python train.py --n_layer=10 --d_model=192 --n_experts=64 --d_expert=96 --d_shared_expert=0 --balance_bias=false --init_std_router=0.0169 --lr_router=0.00088 --vocab_size=2048 --tie_embeddings=true --batch_tokens=131072 --dataset="wikipedia_en"
Below are experts of layer 3 (counted from 0) of a mixture-of-experts language model. Rows are named router (the router's row for the expert), gate (a neuron's input weights, with its number), up (a neuron's input weights, with its number) and show model dimensions 0-191. Each number is 50 + 10 x the weight over its row's rms, rounded and kept within 0 to 99.
After each expert's rows: "comes after" lists some tokens at least twice as common just before its tokens as in all text. This comes from a sample of Wikipedia text that the model never trained on. Tokens count by the router's weight.

# expert 13
router:63 57 55 62 47 54 39 43 36 61 43 48 51 46 54 40 39 53 55 45 39 40 58 57 55 56 60 49 47 63 56 19 44 42 61 45 58 42 43 56 50 74 64 66 50 39 56 51 44 46 37 55 62 48 54 58 61 36 45 58 48 30 60 42 60 66 42 53 57 45 41 67 39 47 41 25 46 47 50 53 46 65 50 49 54 59 29 53 45 45 44 59 43 36 55 48 50 39 37 68 32 40 65 30 46 51 57 59 36 39 39 46 48 41 44 42 58 37 50 52 67 41 54 70 42 51 50 53 55 56 28 43 49 33 45 59 33 42 45 28 45 62 57 39 66 46 57 56 71 43 53 58 42 40 38 47 44 39 47 50 49 31 31 39 52 50 45 29 45 37 50 50 72 42 58 62 46 59 58 51 47 61 53 39 56 49 45 58 48 52 59 55
gate5:57 43 51 44 30 44 61 54 63 58 40 64 53 52 39 51 58 49 39 48 49 63 56 44 50 43 58 40 48 59 46 58 59 65 45 40 29 73 46 64 48 44 68 31 49 49 53 47 47 30 55 50 50 61 57 59 51 35 57 34 38 61 45 41 56 56 32 21 47 47 46 54 60 55 61 42 49 67 40 45 64 54 48 38 59 47 46 66 38 37 41 35 51 51 42 36 38 50 51 50 48 47 52 61 25 40 50 44 37 52 44 45 46 49 49 33 59 43 63 46 64 29 57 31 41 43 38 24 49 47 34 54 45 55 59 56 36 49 35 42 64 50 53 46 54 41 46 28 55 53 55 66 47 63 55 33 42 36 63 57 50 53 48 50 63 42 35 52 51 48 41 48 55 55 46 59 53 51 52 56 56 40 38 63 55 51 63 25 63 58 38 51
up5:37 60 48 60 48 51 56 54 61 41 34 53 43 37 46 70 50 54 46 43 41 48 62 52 30 54 66 49 30 41 47 50 63 61 39 45 40 57 41 55 53 51 50 54 55 42 63 64 47 47 56 50 43 37 31 43 77 44 42 48 60 48 62 47 46 53 40 38 43 54 48 48 61 46 56 51 52 47 67 47 51 53 35 37 49 66 35 56 42 47 50 47 43 40 63 62 45 47 53 44 53 43 47 58 38 53 48 55 50 51 57 42 45 38 27 48 56 46 53 81 63 45 63 45 66 53 62 44 54 51 48 50 46 63 43 47 48 41 41 43 69 68 39 46 63 63 31 43 47 48 64 63 49 56 63 49 47 28 52 25 49 39 40 56 72 37 41 47 53 48 25 38 58 21 32 52 45 46 68 53 50 48 50 37 48 43 56 42 41 55 32 45
comes after: " ", " the", " de", " U", " of", " De"

# expert 14
router:26 61 37 44 44 46 41 66 41 42 51 52 72 49 51 41 45 48 53 46 62 38 48 70 47 32 47 49 36 47 55 54 40 59 41 38 36 38 37 51 56 49 49 52 74 47 38 53 54 41 47 64 55 38 70 61 38 43 52 42 46 54 58 45 52 54 50 55 47 61 52 47 59 44 47 42 46 53 61 52 48 56 52 55 53 49 56 59 31 52 48 44 40 50 57 59 37 46 53 52 55 39 50 55 69 55 71 54 61 49 40 65 43 36 41 39 48 40 31 70 46 64 30 50 46 53 43 57 46 40 52 54 41 23 50 43 55 51 60 33 53 54 27 30 52 69 33 44 52 58 49 53 64 21 58 46 57 41 39 60 38 53 39 47 51 46 55 31 52 52 59 29 70 46 61 59 41 41 45 52 52 59 54 34 69 41 49 52 50 52 41 36
gate3:45 55 65 35 40 51 38 63 46 32 36 58 61 47 43 53 59 74 59 55 43 39 50 55 40 58 61 47 55 43 46 44 39 58 38 49 54 51 63 56 61 54 57 44 32 58 55 56 36 35 63 56 66 43 48 35 52 40 59 41 42 30 48 45 60 48 32 52 61 57 65 51 53 52 45 38 63 68 48 29 57 41 71 58 51 70 68 42 58 52 64 47 49 50 57 51 51 58 60 43 48 57 39 42 51 26 56 41 70 25 49 33 48 46 58 48 50 64 42 51 48 45 46 52 56 41 25 45 54 52 48 45 51 41 60 44 54 52 39 51 48 59 68 43 40 64 59 49 56 58 75 39 47 54 47 62 40 41 53 62 47 44 62 67 54 67 51 49 49 65 55 51 60 61 42 50 32 39 55 50 38 45 62 56 58 59 56 45 68 61 60 67
up3:62 42 62 48 45 57 45 52 55 29 47 46 51 51 49 39 62 51 41 48 38 57 45 59 44 56 64 47 55 45 59 83 52 66 66 60 38 49 59 56 54 55 66 56 41 51 66 56 47 40 67 57 55 62 61 39 60 61 48 50 53 47 47 52 34 48 27 48 50 43 61 64 46 64 47 54 48 48 54 38 51 52 43 39 67 57 48 62 59 67 25 46 46 52 58 46 62 52 42 55 65 55 60 32 48 53 56 38 61 58 61 52 64 51 60 72 57 41 50 49 45 41 61 45 52 43 23 59 37 49 59 43 57 40 61 51 35 64 33 51 56 78 50 38 37 58 37 45 40 49 67 43 47 50 42 47 58 36 43 52 19 57 58 44 45 27 47 54 59 41 53 50 51 55 65 29 48 49 52 55 52 46 54 47 54 63 44 45 57 59 44 58
comes after: " |", "-", ",", ":", " the", " of"

# expert 32
router:42 41 22 52 47 38 28 47 55 50 65 40 56 42 33 62 44 66 56 52 61 38 21 60 43 50 36 46 41 39 54 53 50 54 45 61 48 45 39 38 53 52 57 51 52 49 59 41 50 37 55 50 41 45 69 49 39 63 39 53 63 54 42 43 47 38 32 52 50 31 45 42 38 54 52 57 68 55 48 63 61 48 57 52 65 48 62 58 46 45 50 65 62 65 51 59 55 64 47 28 62 61 63 54 48 30 52 59 63 45 48 42 37 48 62 53 45 41 43 35 58 55 35 51 44 79 54 60 45 66 57 49 49 27 69 59 45 66 63 40 38 52 60 43 58 55 43 48 49 67 55 66 56 48 50 63 57 37 40 57 54 51 48 60 47 45 45 47 47 39 41 49 45 72 55 44 55 60 31 44 46 42 49 55 54 34 55 58 49 40 35 43
gate3:45 57 30 61 42 42 30 67 43 45 56 47 40 51 61 40 46 52 44 40 37 38 57 58 56 59 63 55 49 55 52 57 63 37 54 46 37 48 35 33 42 50 60 28 35 36 56 51 44 53 60 45 61 52 56 54 42 46 65 40 52 50 43 58 59 42 64 38 54 52 46 47 44 45 57 51 39 47 45 52 42 35 67 60 48 72 50 39 65 41 48 49 54 42 50 64 59 54 58 66 44 50 55 40 44 28 50 55 47 74 51 47 65 36 48 36 65 68 58 51 47 50 51 55 65 57 61 42 44 33 57 51 47 61 68 53 27 59 42 50 57 54 41 35 62 58 47 43 55 47 50 66 56 82 40 57 39 69 52 50 56 45 60 45 34 48 74 65 60 50 48 38 33 64 47 53 43 54 57 48 46 65 40 60 39 44 39 50 56 56 61 59
up3:62 40 34 57 22 49 47 43 76 45 45 47 55 54 51 49 54 49 65 64 70 35 37 52 48 40 53 46 54 54 51 37 52 54 44 39 50 62 53 56 57 60 41 52 51 61 31 50 45 58 42 59 49 47 49 46 47 51 44 59 47 49 57 30 60 57 51 49 53 50 63 71 65 71 42 33 41 62 49 46 45 45 39 39 45 50 57 34 40 35 58 44 36 49 36 48 63 48 48 36 71 65 31 34 50 47 57 42 32 60 58 61 43 55 43 68 51 66 46 45 41 45 44 67 60 41 53 64 53 46 61 41 38 59 51 24 54 37 55 60 53 36 52 45 56 55 43 48 55 38 49 55 38 53 64 59 48 70 50 52 49 42 54 41 68 40 40 55 37 41 48 71 38 58 48 66 53 50 36 67 56 49 42 51 55 43 51 51 55 65 71 56
comes after: " |", " the", " a", " and", "|", " was"

# expert 60
router:55 59 34 38 44 38 55 45 54 52 63 45 80 55 69 44 49 53 57 46 58 49 38 58 63 45 55 58 45 49 48 33 54 58 49 35 50 45 46 49 47 47 32 64 39 41 55 45 71 44 44 67 47 32 63 48 58 56 51 40 47 59 58 30 44 44 40 41 43 62 34 48 59 65 56 57 50 34 49 43 50 53 47 36 63 72 58 48 47 42 61 39 49 66 75 73 63 57 50 43 51 52 55 50 60 53 60 52 55 51 39 60 56 45 42 44 45 44 50 51 62 39 33 34 49 49 28 61 54 40 41 50 63 43 47 40 66 60 35 56 49 61 31 58 40 57 32 50 44 68 41 36 51 39 42 63 41 41 40 49 54 40 44 56 42 48 50 39 74 64 52 35 57 55 56 41 27 55 35 51 61 52 54 64 46 37 46 51 51 50 40 46
gate3:47 62 56 37 49 61 49 51 49 47 45 39 57 58 39 38 40 41 50 44 40 45 43 53 40 50 56 70 31 54 53 54 59 70 64 48 50 24 56 49 62 59 53 58 51 44 62 70 57 59 55 57 35 51 50 69 37 53 39 64 46 53 52 37 51 53 62 37 36 52 26 48 59 37 52 59 38 45 39 54 61 44 52 46 44 47 71 62 57 51 48 47 57 45 52 42 45 68 53 71 45 41 59 41 71 40 53 59 57 54 50 52 48 47 29 57 32 36 51 52 59 53 50 50 51 49 51 56 36 30 63 50 48 48 53 50 61 44 34 52 58 57 71 40 59 76 53 60 31 59 53 53 72 46 41 40 61 70 54 44 44 53 33 38 36 61 54 33 61 52 56 43 52 46 53 36 49 53 44 56 63 52 63 55 50 47 60 36 70 62 67 51
up3:56 57 52 75 46 48 62 46 58 51 51 68 38 47 50 51 46 48 46 47 58 43 49 54 37 50 30 59 49 53 45 47 53 36 49 73 37 35 60 68 36 49 50 57 41 53 61 31 46 52 52 58 62 67 68 42 56 30 51 38 51 45 41 65 59 50 40 55 62 43 35 46 56 44 47 50 70 52 59 59 39 56 54 47 48 55 52 27 23 31 35 36 36 52 60 63 48 54 47 32 56 55 47 63 54 34 36 62 35 62 58 49 56 33 53 25 47 54 54 43 47 42 45 56 40 58 52 44 53 61 38 38 41 62 39 60 42 54 41 31 57 43 36 50 53 52 53 56 59 41 53 39 47 64 36 55 48 31 46 46 55 40 44 55 53 64 58 59 38 40 46 62 49 46 49 69 34 42 23 44 53 45 51 45 42 36 57 49 42 46 45 50
comes after: " |", "-", ":", ",", " of", " the"

# expert 46
router:42 27 56 56 54 57 70 56 62 38 47 58 50 48 54 31 37 45 50 63 46 40 35 46 50 63 39 37 65 50 26 58 58 44 58 50 48 55 37 60 59 57 48 64 45 42 69 51 47 47 44 45 54 60 41 49 59 30 33 44 54 39 48 50 50 34 60 51 53 36 50 51 56 40 41 41 54 52 58 62 51 61 47 54 60 51 36 46 48 45 53 30 35 29 71 37 54 66 41 64 43 37 51 49 53 46 52 48 52 52 61 34 32 58 50 60 50 48 47 33 48 53 60 43 35 32 36 56 35 60 33 44 52 48 47 51 30 55 52 58 34 46 55 50 43 46 63 67 59 65 49 78 34 54 68 36 73 62 42 45 43 72 52 35 55 50 64 61 49 46 54 41 51 51 54 49 52 52 51 47 59 43 47 55 51 57 42 59 65 56 62 50
gate1:61 38 51 46 50 53 70 43 51 26 51 57 48 31 46 55 41 60 44 56 40 19 37 24 36 44 44 52 55 56 56 52 46 49 49 62 41 56 41 45 48 47 43 55 30 64 51 52 36 39 42 58 54 39 49 48 48 57 59 28 43 49 47 41 45 41 61 49 40 45 52 45 51 57 43 43 34 67 50 51 61 53 46 44 42 38 60 56 58 49 60 59 64 29 52 60 54 69 61 54 61 61 53 56 40 63 46 30 43 43 57 60 59 36 42 60 46 41 59 34 62 55 52 67 46 51 37 62 34 37 47 40 49 41 55 64 67 46 66 61 47 66 54 39 33 34 65 49 56 60 53 41 49 41 52 42 53 50 54 42 29 47 45 56 28 69 40 63 46 50 38 38 42 55 44 48 44 53 37 48 43 44 48 40 41 45 58 43 43 67 58 64
up1:18 49 64 63 37 54 33 58 60 44 49 56 60 54 48 41 58 56 42 45 50 52 52 30 45 44 39 35 46 60 46 53 34 65 32 57 45 51 37 49 56 50 67 59 41 52 42 43 35 69 43 38 53 66 65 54 53 48 46 44 51 43 45 47 55 54 55 58 41 47 45 58 46 43 59 39 39 46 61 35 51 51 44 56 66 62 46 58 67 64 60 70 45 41 68 55 58 46 53 53 38 67 48 35 59 60 38 46 33 50 58 34 50 46 55 77 41 67 52 32 55 63 66 41 63 41 53 69 61 53 58 62 57 39 46 49 51 48 59 47 38 41 52 34 48 56 34 41 49 57 61 49 50 49 54 53 49 51 48 55 56 61 65 63 44 60 52 48 41 55 55 49 55 29 71 50 38 73 49 59 66 44 61 56 46 48 56 48 58 45 51 74
comes after: " ", " |", "u", "lan", "gu", "ma"